config.toml
n_experts = 16
experts_per_token = 2
attn_scale = 0.177
parallel_block = false
grad_clip = 1.0
final_lr_fraction = 0.0
Below are experts of layer 7 (counted from 0) of a mixture-of-experts language model. Rows are named router (the router's row for the expert), gate (a neuron's input weights, with its number), up (a neuron's input weights, with its number), down (a neuron's output weights, with its number) and show model dimensions 128-191. Each number is 128 + 24 x the weight over its row's rms, rounded and kept within 0 to 255. Numbers have three digits each.
Before each expert's rows: "raises" lists some tokens whose logits its average output raises strongly, later layers aside. This comes from a sample of Wikipedia text that the model never trained on.

# expert 3
raises: " a", " the", " "
router:136154161123094173149104163152096109137140081134140164124106102127112244104085141165118080152089112146109154118124129137132142091119119140103103143110134162101129133154118121067127128102144148
gate3:157127082151132106130105141127122087107155157143100177125137122132113107122116084180122143140108125153137157151099149164168150113173118128142128168147107170140102098119124084156163116119139120
up3:113113124116090159139084167111092155148096113143115162121163139144154126080132129128114144116175139138157113115146130141146154160068108127150118140088185155157139106125120096160102134146126113
down3:112152120129126151128112141106142160101093156149165123097152100135173121146118123163140113140106129139121111120078125092124127150083110130107137138112104093102138127147137162127099134087084142
gate4:117186101120167122134099168098155115138129158143152115108123135112129122128151151158163162094148128134142133165129136140089139142121096135111118147126162131123091163096108141165139156107148118
up4:160152135095148133123103171148173085108123115091134128143096134124085117095184075134096145163153113105124113125119160089120128166159134134091096142087135118152119125117157135124087093154155148
down4:120129124145118156126095161139046148138150128088126156135122081106095129140173114125116101166134117160113142132135160120136117090140117167111127104171114143142069097133117147104101143138081133
gate5:136189155141099145167176152112107172142125161173122108127169114126170122095143141120141095130102121147126129134148135134178133102129112144085148108159125140160115105099107141108084137169129143
up5:141116138111109100087110136118150096125157113112149128142163134129131131116130096121132135160141117136155128142121126119133137163090121138162142139115149137128110185117115127169126131126163144
down5:134111152147157111103113120142137100146140108147095109087123120125131143109135097129155138146116126129127156120107142166156202110144171121104151161136137160129120106134135106174133131133121143
gate6:142153094104162135130121132106128172141141158111096110164165102114181118133176128109147114122134161147138112112131096066158118116156155106147108095115112138138113169122131166096136143118127133
up6:125091125103104119156118122152099149132105109142131095146153142149131147114145120159149139099083129129146170159160163100110180137116106121121132108118125109124163107128111168200135125159127119
down6:125180126115155146125099117125127100134122110133082098085127133132162111117078133116145098141165131144122113120116143125159110086119120106167125133130104133140156181141144153124144127097128116
gate7:124181109146135095142142145119125142133114120140160122145137123123152167147101135152106130129141101099109121118158141122118129158118107128134099153154132140162145110099127128158118123171162121
up7:132113120136096145091127118157127119102130142116128126133119127137092131080131163145127098146135140121155137076119136175111072151123102123146099122131119110136052129132072090153131122113128156
down7:114125118112168092128143175160147158173142134146137133137153127121162110125114117114144140116181138123137128126176154118100148137117128126102152116127156129097157111108138137137141163104130097
gate8:149124115139124133123125150107134136128143163159181129186167137126132156129123080099163106114108124123118174105168161145141128088169135139156097138206148126178166101168131112079144118166141124
up8:117126163134135120149153200145132146102111095070125128122118148109072152133113123117126144136164123126128106103127136097129102142163140127143117091108149136137113106162160134126087114120150114
down8:133108118151118128132099079076129102148128144091160101118114088111121151137150088124133093124098121090142088106112176159162104114118057174132091117190140098143131120153161120125088093138129147
gate9:120119131132133098146075170107138124102112111107187130130140101118156148122111118130155081066151129114150162145104156130106120118141119148136096158098165149152110175126113127124098147095103151
up9:103132133132159108151108142111166122121093103092091091127196139109139149118116124126176092096172121040122154116165112133103144145108133149129106114152132134195129154110159144098106069135141135
down9:143096133128115095127177105142107161153123116097157143130152134108133142156151103123114121125105150099151170108122109121154116182130103142105149115122126112113142133121160122110144102108122140

# expert 14
raises: ",", ".", " and", " |", ";", " in"
router:091157135140109122108126167141131144124136138160216152146129124121101105177114167145126135096059152158149145110129101144092117123160142122123100173109169130124130114112136075111128130123175177
gate3:127132116124129121101134130114144120146133132128173150139128114103116132117096123150161145059099108104112146122129099157124114076121160124130109156135139118140125119125071146167125122183129139
up3:160190102109115107126120134143124136135164132125183141132173108122161094152131124157153101100126137150156151114152146169129114107108103134144113162144154161102124112133207107135129149129130142
down3:108089124161108140120120097113192138103113112104101089123112117134140106142134140104116113133163125116099134158060113117147131130146159143136084146133113097100098149126113145135070132176107073
gate4:123134080112140109139134108118091100135120157083122116204167136163141093104151101171109127120164143096114160106096160147132102141127151158142162111130181169164095104100143081151121105125104128
up4:105096167107146117127114121137132164131117133082111144118134145116179169105129123096167148126087116066105086143152108116106147088084098092117159119106132116117124128162127109143137145139123126
down4:125140104128096139168154088095060143119080109135121143139110118118098127152152145158136107128145153148108096125119156122115144156128149160109084154085163108108096147125129104114191108123128145
gate5:096111129143139122092111091131125129190109129141099127077073115110114119112149140176155113119122135120111097151159140119136141156112168101129166121143139089133130120137130140140147130125116116
up5:167101120153124148098126127144164129121112168142148150146113126128159116095198112146134155109118137105117120145161140114103123116119143138133146128105132130197121142140133106097153085125118109
down5:097142144116134120121133094143143094163175163154130119127088133106069149134117115103152112107129149174134098136163071133082106122134162129134159173146151125125149112117132170134111135105164141
gate6:159183171151133122145125133163137146146112136093098109143162109120111142133147116126144122118149109132111175107116162120125093109126148127090130119127140091134138160147139116136113135147102162
up6:122115115115100129149108159100161117138099105113193085141115136148117120145133102152145145154098113103088141159122122081117132137108118114124131133110141122120123134117132118168147118137144095
down6:181142109102107116151130153108167122151129120144117147124145149076124165143153123114122155116108127132161139139114170084118129064143136116153084131159171097093115180133134155138122118176164142
gate7:135127127172083143166124079177125132143105125150118121133113099127138101140169094178143082144146154110085185148156124134122134123127130156107108115157098129107154126136107160128172154118110102
up7:158105140087146127125146115145174092077115127140099105124128147128123125127136165120132125172161122101143114113152077145108086133129124122136133141092131151111131126168099127170139141130095139
down7:125107135114144162117179165103163120119117115134146080132137108123145146123136109098075099169101150140114087105141152096128107127148138161083117174155188144115118093121133094124168138119116129
gate8:137117161182127098156102117168146127105099106086103149119091100160130106106135108158136125110121105111109155072108115133098116134118125127159166111104142157132149152113118131123119170109116147
up8:166120099157132137127160163112087123133123133065112111147120157104156117152125128091098158128140113132100069164134073184138119156135127147165134121139116113152134065090138135127136135130099118
down8:130138131161138122125106153140123159118124122129142117134111174152109146159158127109161143157182123159165146110122099116184120139149116073146122121107117152097128153166142138098103147136098167
gate9:141115084128077134106115153134127101126113149148173127154130127165155142115101161131105136113132129160124167144131134132120128151133104134152197165134165151110157146117099127147164102156123162
up9:130159116129110141124117104120101137168122151151090172129109068122133141122121140185113111160134135170127110103160141141112155129114156134134151143122110146134079131112181145131113148101105102
down9:098150093143154102124171132135093159150151095095125098141171121111134141153151134123121146096142117127126084169168128116150112151122116074121122122163112164139097177107137142156118094096128103

# expert 12
raises: "1", "d", "2", "m"
router:108130161157105119142098133184108134131133130138150154118121102111135128157103130129137166110127144129110123085126088132090113117115135072136087140099132176095155177125076105100110123119153118
gate0:151136106119080121132089151169117111163145129109162146118123132127117102153126134117093126162122136125105080155146153162074146106092127149130117141100095172113107132158149147091129125118161151
up0:100151137134162129112120158098097171112117133118115101081133104131123163107102125118144118080105108123138151145123056140133154117167172120117144106139120093075130122091122080144131144094121131
down0:126050132111165118125111158095106120123173145125169129167150113129117102142118098123120130098115132152143127104113162115123121117144095150119110111065120149087137140119079122149103149130145089
gate1:121200123114141112109079156117157144105168140131130132108126105141153155134117149112125131093125086128087120140116134098153079105135118117130144093120200160103167132129107151146095120155134105
up1:146143131095117143148168083145119094113131138168130163133127078140091126138142132158096175152115133140112129119129143118148120130103135111148122173123107110137091150140161130114176139161141113
down1:102101110146157115123142111082143095158124123100136153102137120140104146103109081108128109122144191136116159135131129143145159131085115120137199131128134161145135134140114116097139094114144180
gate2:123129162162129137148130115129134130092103081146133149133130141100116131121116128158093141135169119134121086153100151138152072115132091115144098142098121180122143115087119099129126141142126142
up2:085119127163120145137081120161127147178154132162124122121100131158125129136140168150103109126129171133111101149124107127151130125146135142161129123131157129143106101138129136126135152160128128
down2:147140138158095128135143120128100126119124113088140138121154149122143092197127107129126129105119137147101140146097080138118081134131167089144116120114142125115122113113119096138110116123102103
gate3:150153122142137141106139143158125156167110136141166085124161102104133129162129135161184089134134165137120134096125137160136112160132115123153137134143115109144155129089144091106133076147171148
up3:116157093118120092113142133131096144135112142133124095144105106166117101112094107171113127137135128105110125101081112105172130157115159165159126143091117150114092137120154111139105098164133146
down3:140103120139147156123161147160130108117128118134096127157137107163085141135110125146126112120113139122157154158149152085150105063147108124112151155120138102134149120100130138091083110148130101
gate4:125193149167141121136114166134112113082093119164151167098149079115118153106143124106183166110137129103145132123113119132124171134155136112149116166116138150134089100117104132130112115118119149
up4:124119150145130141096107122134133087084101153098129111117097141113141125123129166158155141136144129110159135154109146107115122192166130099165149162146133166139122134116103123178170133108166140
down4:110124142175164128140143123131114090128114168150149146157125118133149100136129132133160109129150133120145161097111138115161167151171154194067129157145115134141114097097136127145114131099126147
gate5:140157167122086121178112115106138101133103143137107133111175132159102130110101134133138143135137113176142147161155126156154112114150115131150140149088156097091157155111126156148157149116142190
up5:157091141105141143119145152130107133140142096117147132128140131143135174088113096139121134130109132097133091120090114090124104129123174132118141128089152162118147137124120097087071161106142121
down5:130142097104151141110133133158116158105090156092133135119105146118095123126155134128145103123086116153129163100083116128110171148141144121128105123091118146124102146159120167145182147110121154
gate6:046129123117170093147125172107107154127122162129142137093164108139118134140122141102143146124102123134136151166121100106162155140131127128139143147159136146107146111176121092068127128122131150
up6:041133148093182131125139115117111118160147174120121088133149135116146135121095117124117141129107153113134171142136137096159146182144133113120151134140118177134136100134152123093137106160158105
down6:124140114109133149154147133144122114129114121101147162150099139155117122110140109101121126150130098112141107110152153122073128133090140087158161122149173083101132121132124127126138100130132108

# expert 2
raises: "8", "9", "0", ".", "7", "6"
router:116142131142131142121090167108115120131111122145198148111106119141138153118102157119136110109136078151124114103115071154126121080122135069111094143099140171118155140131130096114147142133128125
gate10:148140159147101170124137129136127188117132129176130145131196123152148144145117097154124101121115086122170119113145117105122139133117142137126104154148112095145144128131112105144160126127162135
up10:150130119075133180123088137104109112078157093089147093170096149083140151112112110087123173156139128168161117122101101136155084054142108137116074120119171166104153100149148147148113165125127156
down10:131114120119177122109140115132093114163100158111149102099137137153127122137099139115143144119086091158117131138183130117170142126128114101086138095111115157103134148102090118114140090117091127
gate11:126150123140130095121122135128105120076105131111173127155107124158144101122150130165132167132137088097149110099166124136100141117138159145151130144119156166132118118099118132129113166131172153
up11:132141140146109125133137134121135103125121127142130101148130137124119086071124135135129158121148133155154125132154154153142133101178110123072159092136121120133159146106135116082080181076119127
down11:156156113093089125100132118125119132151126111115132154093091123131131064127146101185197093120134184175136147139120177094108125140134149185106116116101100096103051144117116122088109122136106149
gate12:137142112168114139144074186123151162101149159180120106103142114149105104143099141137117155128105163170107160093158154126069159119121125119110116112125118136155097152143112106121112082124119132
up12:157110134106125109131131190123119100111088140099130115127129144107114146160183132129126180114133133127137111120133134122127122130127129105088152125092146133122187150119122115152118130130144169
down12:118141147119109104112108074107119138154111116075102107112134176142092171120098115112079124146141189135114120132133084102173106120139111129141120117119118162125090139091152144162107143143104089
gate13:131113084145153145111134126122123175151099164109129159151136111094088101158105132162095129140113121133144141108124195140149175186145118159149122164141127134142109143120134088103117143097121109
up13:137110150109099115133099153092169161117094096152132071152137127147125156137103133146131102158144128101148161120063132121141165126090144124100118149115110115101115118139093142111125130128124144
down13:157192080117103144105112138130138111161142174119162177139155118138158110109135146115154099180162167127100104120142181161153160120139133162137106098152078112141166105127146180119090149115112156
gate14:068119163133119154094144150139108136111168123126168098158117162119164134103113167134133144135135140164142101167097125154139150135139139110111172121126112142100189086191119082158110090129121143
up14:119102144111142160094114141136123149124155134078123132140146177100171170129100119105094167157160146162130132118104098112122123110151114110123167077104103118125177104156143121176106081146117129
down14:122148101129120117128070109131118115138070158095091113096160134155095105116158114168109105120131147121134115094120106100151110100135110134167138127157130137109116109136144162125154114178120128
gate15:131160076118122156140104137138159113096142110128126190158124106131099109106137120104120131152111130163135101096136137122121130084143093102121084143087112183166184109192092111123131123161144097
up15:140172099112111144128094132093172095108131121108131172116129115129105117119185106101143147163129136176127101089132126136114152099139113140121112138104112165140147115157099124135117073137154057
down15:153143102132132119158116152125167113145139137110130090082146126162155077095150092120111101158133147087126102104093111094122102169131174105172164152171096108132128125107140130162167150155124090
gate16:182139125168138104123111130116125174150112164131150127127160131164088113149115107137131118105104107128127182141160123163135144126111138098180128117157133111162133138100161093096182129115154187
up16:120153126117153159143130109133128110110143096061130135110103143091161175081146153144147150155131171134100115142099101109130122115145133111108119113111094117106111112127156107138084144098123092
down16:110118174144107117191121141158131128137121101139166145137102099169080157128109107134085146120071135134150094155141136131111092161113113065096106116086149143111163133151116105163137135082134116

# expert 0
raises: ",", " of", " and", " in", ".", ";"
router:104142162140095145101109158157146170161130138133183139112120111134133121158105158116139132134093152140107146157136096128118102100166145090123092148141152154137152123128161068121101167119152142
gate3:158168157162103143142134159115131180096112093085108125074093122145105133106120127138121129136090136168124157142126123128146139105115103104123097109153143109113109138147131121165139120111101095
up3:120128118200128117138102119140100176125127098115089155098145135097152156131095155152107129124115115156119150167125114154146163131165127115120112138171146138131134085174116104165157161121094108
down3:135130112126084104090105135136115107127132132131118106119163129121113096137136162140145138123167153164085083129128160116141108146172110126135074094123161109118121115135119108125103163106096144
gate4:129172163107112104140099153147165156178131163133106126143145133152123120115129127184133142165171086153182104131126138119152078132116132132122123149138128113138117123100152140120121111135117126
up4:147096053140145163123185066111164090143146106148077131118136168127147085142151167116110177128119153104145138134115124146145166122154136144124168128130123116105135109110130139127143146124109125
down4:149114103137147104125119142149111102161125149132122130143116117131108116176142156184172108121111127109117114139127131120104125130086121123120138132132111136063096160106132107121157098135130151
gate5:084139110144108092105078099112119142153143159103126120111181147179119123146094136120119124158112163118112091181114125143135087152149150119133167101132140109125130142124125134117131147103160122
up5:141124118121171095141131122107115181085072140113125114111137142102125127147140130140114124118134138103124144143160166112071113141120133126095113125150137100164106129123131135130148122167124133
down5:117118145102127117118145125148110143123124119162123177135135097122133148111112121137127103085130160100131132078130131153150141117134144119060134143125126111143118160149123156141121133138138133
gate6:106105121148144097191168143147121138125143106147117098113146110152090143108132119121135159168170135114088128109160171123150145164110194094106136191114125108114151098136127093113151131135114093
up6:121116122094094124121114168130136149079117177135113162107124154154159087117100119116124145111118124121086119140133161140146113102106103093107125157137144158200131107104136133118117110134111153
down6:101103115118108096110121107112119097106126167107126092085135125102122107101120138139179112107151146134127151118133156125162122143124115086147138143110131105145145162171126143137144086105112114
gate7:130072115139127069145129129179105110138146151113191163153112107129119145136080145118137132126061123182112109143116146156152094142098118087128077150129111142055118107116146083164118117123135119
up7:115143127142111103127140148136125047138151114127188130131133105201121137100117126105194142120121139149130165152106138165144100183183150121147136170117157152090126128136153116132124093089179110
down7:138133165116110163127108129123190116136157109144086136114123192153113120101088153085133107130120140160105123147120107119121147107133123114132137138127153120133112117175121106114107101121138145
gate8:099083116128101117118130118119143088131106191081131136127146128085148132183177119155195121136092133107117180121146135084100094095158103107109125138124078135144122136100100121130129174153126147
up8:107133132147064145100152164128150130122120099122091142109107120164097160140129099132133160148138135122175150106137114123139121159144094219125118144133130127113129101156123127102143123126114114
down8:126107115124110138111122157115138138105108125082137134139184091082164110166159169168125139151127109136125117117155152128183120082171125101102075149102146120108140109129128120089134178112129146
gate9:129104142107147096175102115133112126102089139127154105095074117124096108141118130135140103153143139162074161106097127091112114164104119120151070090124117130132173142140161074123115103110181136
up9:159143121155087169121150133154112120123166102125145158129164140113192141161131124139120162099141143142154111143130122184120112086128136137119157162095151161141098153100079137129172143126093126
down9:131118116147113114104131140132114120140101154090129084095134152133138154122135143141131108171141094151119168146162123152125101162147138157108135136091068157102129139146147169133170146088120118

# expert 7
raises: " and", ",", "-", " in", " (", " |"
router:121140136155129149155114109157111133125130093146198143094121127134147097163110153118121160114069119105130113116145148131109172144150112165112116138081163152117157137150128097087143155124150118
gate3:133118131119154124115123134142181157093118147127124124105138117093124127128072174096153062169145120138108105185173124153096147087171135122077113146066141106120109142145096127156097095169150132
up3:135168128109150150152090132101139114098138157117124124146110120138122112141115134170140117130121126159124177136131171065128120109151157149160108137108133125142098123161135121094112100135155133
down3:113102110115128133162158134103160117101158150138159115132138134137113093154131121135120135110133140102162106138162116186159132090103158118142159127107149125152169132129101099137133126123124109
gate4:138157127120096129093111112088175123142160098137173182164128109131115166116119153137099117135120164116125112167132123137096160115072141160109135110128115154154173177115098124108095140133164092
up4:139110115136128087171115121173106127161088145148047110114108093167138093088183155104145149081114124131090173099132122143100109105115122118132133175088115106139116126168146153129152138123089189
down4:130159127143134102147174154090100081156136174132121136112140121118123194148120097129148158139107132138073120118106107094158108144122131080134121108126121134139109093105145103105133101155090115
gate5:120130139090101143092098136099138141142168130091101111172092112108094133114105093152118141159061109147143138111114150136131113091176109128116100100126076148141129102095085137171087129170094113
up5:195170156153150109149111147122116124133149107143118155081165104142130120135117143119106152113126133133109134124167133097106102095133131102156152129191103102138137153136110164089105131127128109
down5:158110095171139127158134121134143127138163126179144157121117117137115155129147152087125112118108128122098162148115133138100139130124121140118082159077146149124112142111138184145110160105148103
gate6:110160124131164088155119126101160128128125101161122157119098152132136137164112162141153098148095135159116108120096105163089133140127133117110072165114150165127108112144105150133108135143155099
up6:120159157120076112100114130156154169117149119119157137106149104113143128160114108125156088087165127091138125118153136124139115144128116130137171114132093074107143099115146149110123125129151144
down6:132144096117107144140114166151129090142113111125133152103143158108117128105102159100118094105149139121149125123165122133145118121148158122155120127120134105144131148139144133131111118174114111
gate7:116140142103109155099119136165120099154180146170164144133125110122103105127095135115162154180100092156123079147144164147102125136129106143121137117135072136127142135091156092178098152111139139
up7:109153189118161135122119135113089154200124156108121117147104120166098120101156100145142148108127187146095130114136117152151156089149112142138140116094128146112127118102124088095136131123135147
down7:145132137151105102125106171123163091146166111173091152154112157102127154150122136168114128138152140129135179193113124122143099150141150122135143102162094147144142166146121128086110099137172162
gate8:139157105113126142138098108123134098134069071143116142126115128171155163153102133153126115116130118093150133120138129168116114136135119126142104128108134083144146160184155125141129116107145129
up8:118201105142146109158122086129144104145145126150127119105115107122132118154131120129143104127104163068106153095145147143094129113125092135109113130126149092150137157162192106122147107106106101
down8:142160070091092166113100146101100104107133125153144113142140125111152105117140155097076128128110126080109141128094132102131157086155103176142166133133140121127097125123103125096093131142114108
gate9:124148125136127162122161103135086174095099146110151151113082133095146146155054189140130121158163174119102111133126103154065171148118133130162135109086114159105126136141116113148126115109167114
up9:090166099088170089140116181123135155131108081106163134114127106132148117160099149147133159127131181109132115091124121081078166160160122141131118151118165178121157149095104133127121109092137114
down9:113125135122121112098136152120162100111114124103166106096126170183141082115129148103114161107139112130135137115094118158104120123085123169144136119092105141149158111111096120090159155141119103

# expert 4
raises: " the", " a", " ", " an"
router:141114123119121111121130146138096135135121118135159159121128102139147136145109165147106125114113110122123107119103091175127134124143111092120082129099139148152157143149110105087105127117153146
gate13:077106169153118116096159154110114119087137141102152092153131110149112142178132187174124140168085141141134123118139125128104149147113127119134115166101162138126127160125128116151095144124125138
up13:136082136145137144133148184144120134096145102078144110182138119120092120085132159135124145139099106138107125138170129145100111155097114153108152173123160117146154134141121135123062134129127098
down13:144113120134154177171153160146128139158118136091131120121144127155117089112133135134138122153099099138130114098160067145153146060143142098154137115130151153126139099114092158140095122143137163
gate14:109158135183119138167154161138098105126126120177141100119122181166128111123097106098089109154115107148135158098139123091091141144112151115076147125146089141127135131118177145118148142129173101
up14:115137104171139104146159133141131153143116127155108101134134171183126118141106116129110103153130136162106136164134145093141135170127132144091173126153074125126148128114143159081130132139162119
down14:118148106156136129129186108131123158113125147079093120157149137149157125121127105132096134108135120123124105090129128119117160136117144116133109122133128152109145126160140128129103141177125143
gate15:098102152102094100135151157134134154164146142183151149154124085165126141140160121115123161148155164140107146110136108097157146135147141082079160186129130132105105103142155154118140078107120129
up15:116152152105127076136144123097094155151163140108131167111118134123130125137077167081176127152127135151140097131095084110130103155159138094150167119125135098111134137139126146118120126146155123
down15:145105144142141129142137096118131109134113113143143079150127122127111183147160090128152129145135108122138111114165142116140104090124139179125152151093156074103164095118155101114110164142094122
gate16:115134146143136155160149104149101123192120111158109153166089105162127117173071106148117156121098103146099106145086106158132083165159149109147144184122111100115098135147151156134165168097130115
up16:106143140102120122138151133110159077124146134115150104126109135134112116141186127134143166121140135145125085147119129139121154126112136109124144145118162157109159138115109160123118131135151135
down16:148109151113109132094155150096136123127112129107134124135142125123121122130136133132111139112106140098154136149120152086122080103166122091129175103120126132132130138129130100136136116105160124
gate17:130143134171079135129163157139203144129130164107119166158131105087114125135069151132166131137148110125106158144131142097144096114087103079147152131122095138125134168102125135163130084134112098
up17:147134102128160122084142117131164179100154135154142111114110186126107151120107078135146121096141157147120107096114130117144104081100123113137090102134140116122121128125131160140110114167126137
down17:125159112122115063160106120115115143155091130103135118170081120129135141089171161130095155141124119152087156104133112136136188152112124139133120073085140142124092123115112123156155147111116144
gate18:068094114155106130162116147198098140132155110125167118146128162113091121153145104115146095143143151107119065139150110101148156129110183131116140158137150101084164112122115161100153130121130157
up18:138122116079133131119130092106141150087103120155104136079115130093143112098098168098091168135117091145100183139137120127092118133145075109161078112122087179151061133143090117162104141075107102
down18:144124134083132105126123096155122107160123123152134085104134151142114136118103071135147119164129113101110119106111134088161137117109102128114094138129114109129122150083125086104138148139181118
gate19:122135148146139118124158168134146113126119165108109124126148141153121110193111142140148171178098146109105118125165113141138108125131133116083158158105095137154109108143109110149129153160120116
up19:156145087152132116146136150161141132113173113102140148085098106113138132134182121148115130133099111100137085166113141114112116123127095157117126123110128139123156101139139125103099145137122147
down19:088140146180127107146151137113153080127121095118138101155128112116107088157111100110137130120145108161081128104136143171144128111116158120101139150112102092114135126184135074144153139102161138

# expert 15
raises: " and", " ", " in", " (", " the", " to"
router:143157118127095153115111149174101086126100123180175154126128111134147131145105161128136140142060115111136115101116140179117110091142109069138082123137124177094142135138121077090172115143166120
gate3:166125114100157137111161122133100154128136117115149173142129124138146157093141119156144130084084152122102119154114141125128128146139151093168123161125141120094149158107142118131134127151169100
up3:102122146119102138131126135152087116102083122127115107074128100141133121123151126070204124160148135118162115129143093157128119106182159117085129130126103170129117098150130144123087127082117117
down3:140116132131085146122142157116135123147127107137139087173100118134105123159134090126138121101154139169159150137149119155113095145096133107147107097112078146094107158123122158086136126117146100
gate4:126116136120114141152153157178129119079122137132105148125109093128125131115144141139118128100146087096151165073116093141129113133118096126073075126147163182121111156129131112087179112154122154
up4:164106115127125113079153164131146079079151133113127117141166124121077127131148120123125121145107097112109146116134127124079131125125091099091105130118137187102107086102153105110152109123154135
down4:135127160130113102104153134090153120087105137103171134157164132134122160147174130129088098140139139158133107111088149088137148171128146152186136122164134114139108148108122073126138112130140121
gate5:094137152109146159157087139149159096147155111180138154129127101197111126105108132148094147127110119121138146124111109144147131140109114107084061117120111128105189112168100117152102160144129139
up5:098105117158150147143155114125169097181123115165099129165130082175072126118109122123081101145137132138136163169090133138145137132144148125145083117123118120065146075111149131191092142126115124
down5:123082134112084201111179136045164119107132159106136100132155186088139128133122125155094123115150113121166123107149160123147140102120120113142090132167139150132146100105125134156166145133135120
gate6:131150119126101107130125096092131130151130082111120140123119096101137155126104132166118129132132118101138169150144168172131155146083109164131100152150149116148173102110126123102116188155095103
up6:131119139126089164139134120097116117101146084158112131106161131125137146163113135120101138180143112104137137121166148114135164166106189148125155163096182120150146149130144131077106154115101120
down6:107146099184129153157127084151151100083121172155094140135121145091146126080129143156124123139110116160115084107158138153135143118149109070111103140130143103109141154122145084149123126106144086
gate7:106111113160125152133109132165099108112132071122171153123151143150094131100114113155143176170055130139141160099147128151114156112106170131130084100147148121141121140135130115117113117126153139
up7:113065085085124115098143138168120112149084135100120108147132140147119148101132114136192150151146125126138122154141116119115125142138126082155136118162098155112128163121111154163169132134143110
down7:116117116120108154116089114134121124137135089102132155177140128145076183120109118135113131095109122125146149151109087118124118155138128123124124157099116139111116111139133129108131083129102162
gate8:152128157134129153130146132168113125101109134134104184122061115106167135110134125114118126141126155140111092081120152153152125156116071074049146141129137150125173176171135118085112140101130183
up8:137115118090147185134149137172148146096092113111115164108068128120149171111135128120103106152146122152084085106123123119149098150160078100097115175171130077145144155156141156114112129127107156
down8:126111115138077121122099111135139140101104140145129155154134107105166120092110144097126133145121127112080120134081139134150143132137075134137133149077128137125132111153101116151101142113110154
gate9:117105135126150113164120144138097154165099153165103119111085151157124124108122142131112132129093122124115142117162129141152128076155138152072124098151123122099112159092093168138109135110073100
up9:157127164121160194105129118171105158091129105139098151153121117120167125131123104163145162120123059111155101104157117169087132105154121157090116124139129136110130108115105136131103157137112178
down9:140141126084156121122135178104135104174157103095142127115123149158116115131128098092094106137141101096087157104130117090151096161161109123114158120157105117114122136088087106111146136088092113

# expert 8
raises: "1", "2", "3", "4", "5", "7"
router:118143136138117145118148133149143124115149119155139138094157115113138106154124166141161124124128111158150118149148103136108131145152122106093089143109127155119129140164165124108157139118167153
gate3:102121139044158099124115180138139150110133105161154137150114118104160110112175122147137159142105119152159111121148176118124089141165197112131094175124135132117121148130122149135095149091094107
up3:115122111112109192086137114100114133122130075113123100112132153081133100139147088125173112135141166126100110099142131132095103111123133143147165129097155125087136130111144126140121072173143146
down3:147110107154165110133100126145139151166137137117149129186130095145100147087101146078097106114097101108117116139145159161121168103139122091146110110145136126121106138136113113131143101110071133
gate4:173167117120133100128168144160106132110129150108135158113142095128135135115132131100140119113095110172131146132110149153055094130148136144144132151125106121117161146151127117150134138134135152
up4:134120187157124123132129110130136145137121142113141135105092135152145113130112125100125107137093132123085164118113144146119089157160091144087141099105110115132096114134101110154132058170126111
down4:095154130115126150147183141103118117146127119102098106106147142129118122124148135142119134138130186127160124093123172135106084140127106109147118162123125175129106169146153121154127123140085131
gate5:132132125156077138150119147161096178117137145143144150126160108136158064127115154166118124115136135123107149134113141145148113106112174114104147086126152157151118114132109111151110130104113166
up5:115150101104160106087142099107108165174102115123144122169102162136086160146153096124159145122130118135155055129116107093147136129144107143090126135145103146138148144110111131109151178109111108
down5:108176136129107127153137170152100156116085106125125079133104137136179156153149121110158111158103102145137134123123115147123090100105108091105146136091163140117107144121142125134181120120136102
gate6:105156124124155129148127135108101166189102134122144162084162135138138125106132149125134133136099118090130137159094073110137126118150171141145155170107105178089189126152111130128152142118125107
up6:132099166134129097113133096138129136103101143139119155136129134133159165165109089103119125129135103108135128119136160119116131108141131153088123164153125108104115161123092161124107127132168180
down6:140120120162170103139102127085147129152057119131132171144157145090115132068104157132205162120135100133131113140132165111098164133144126131094167151084142167123120096148161114138149113147154118
gate7:139133134097163106132130148146123148141171144174133139135152148141111141156149136137148110117142124153115141113122143157109141136145174116106167136106143136162210131122137123104124144103165096
up7:138122088122119147115124103125105158137131107104156160138135147108114104132117169113112128122100112113128128128187094130123103138093119150143107136144113156101111097125117119165137103141140169
down7:121135146117136135158123155101139125135120159152171140112115104104174124138106128106139155139124157097106141171111130113120160106138138105103126134119110154161116107142142116125132112108089095
gate8:148141146117120153105084117138122126122109131122166152127145135122107137196116125108134133173103129138097168157074144105085124166105135113149129161124098123133103162153103107081106154127172142
up8:143147091121097108148143161155110128162199142165104123118141135110161084078153113116142133086111137134129104117161115169131093093159105118143145090118165102149146122140161141114147138135098120
down8:087124128117194128134130114135097107122133141111154172101104116148162131142142140106139170168139103103106118131140152116086105131120137125122125156101141163111131168163139177130129108115151126
gate9:088123144130141110115085097125130147139165115142139148135140114132140141164143126177125131089124142110110117144146118139124180130123166088171104131179166152139137186103133126138170192095168205
up9:115131126074119140121119134127098104092074135130124128156100165161166150165142107114123082080141131115136145145092127173125088120123138150159105130100126108114161128125107141138141137135113130
down9:152138129118133115142124121163143102113142171172083141130124110168112154104164114152115145130116132143103108104119073132139120161141119134152133116122103132144131112160131141103092123133082108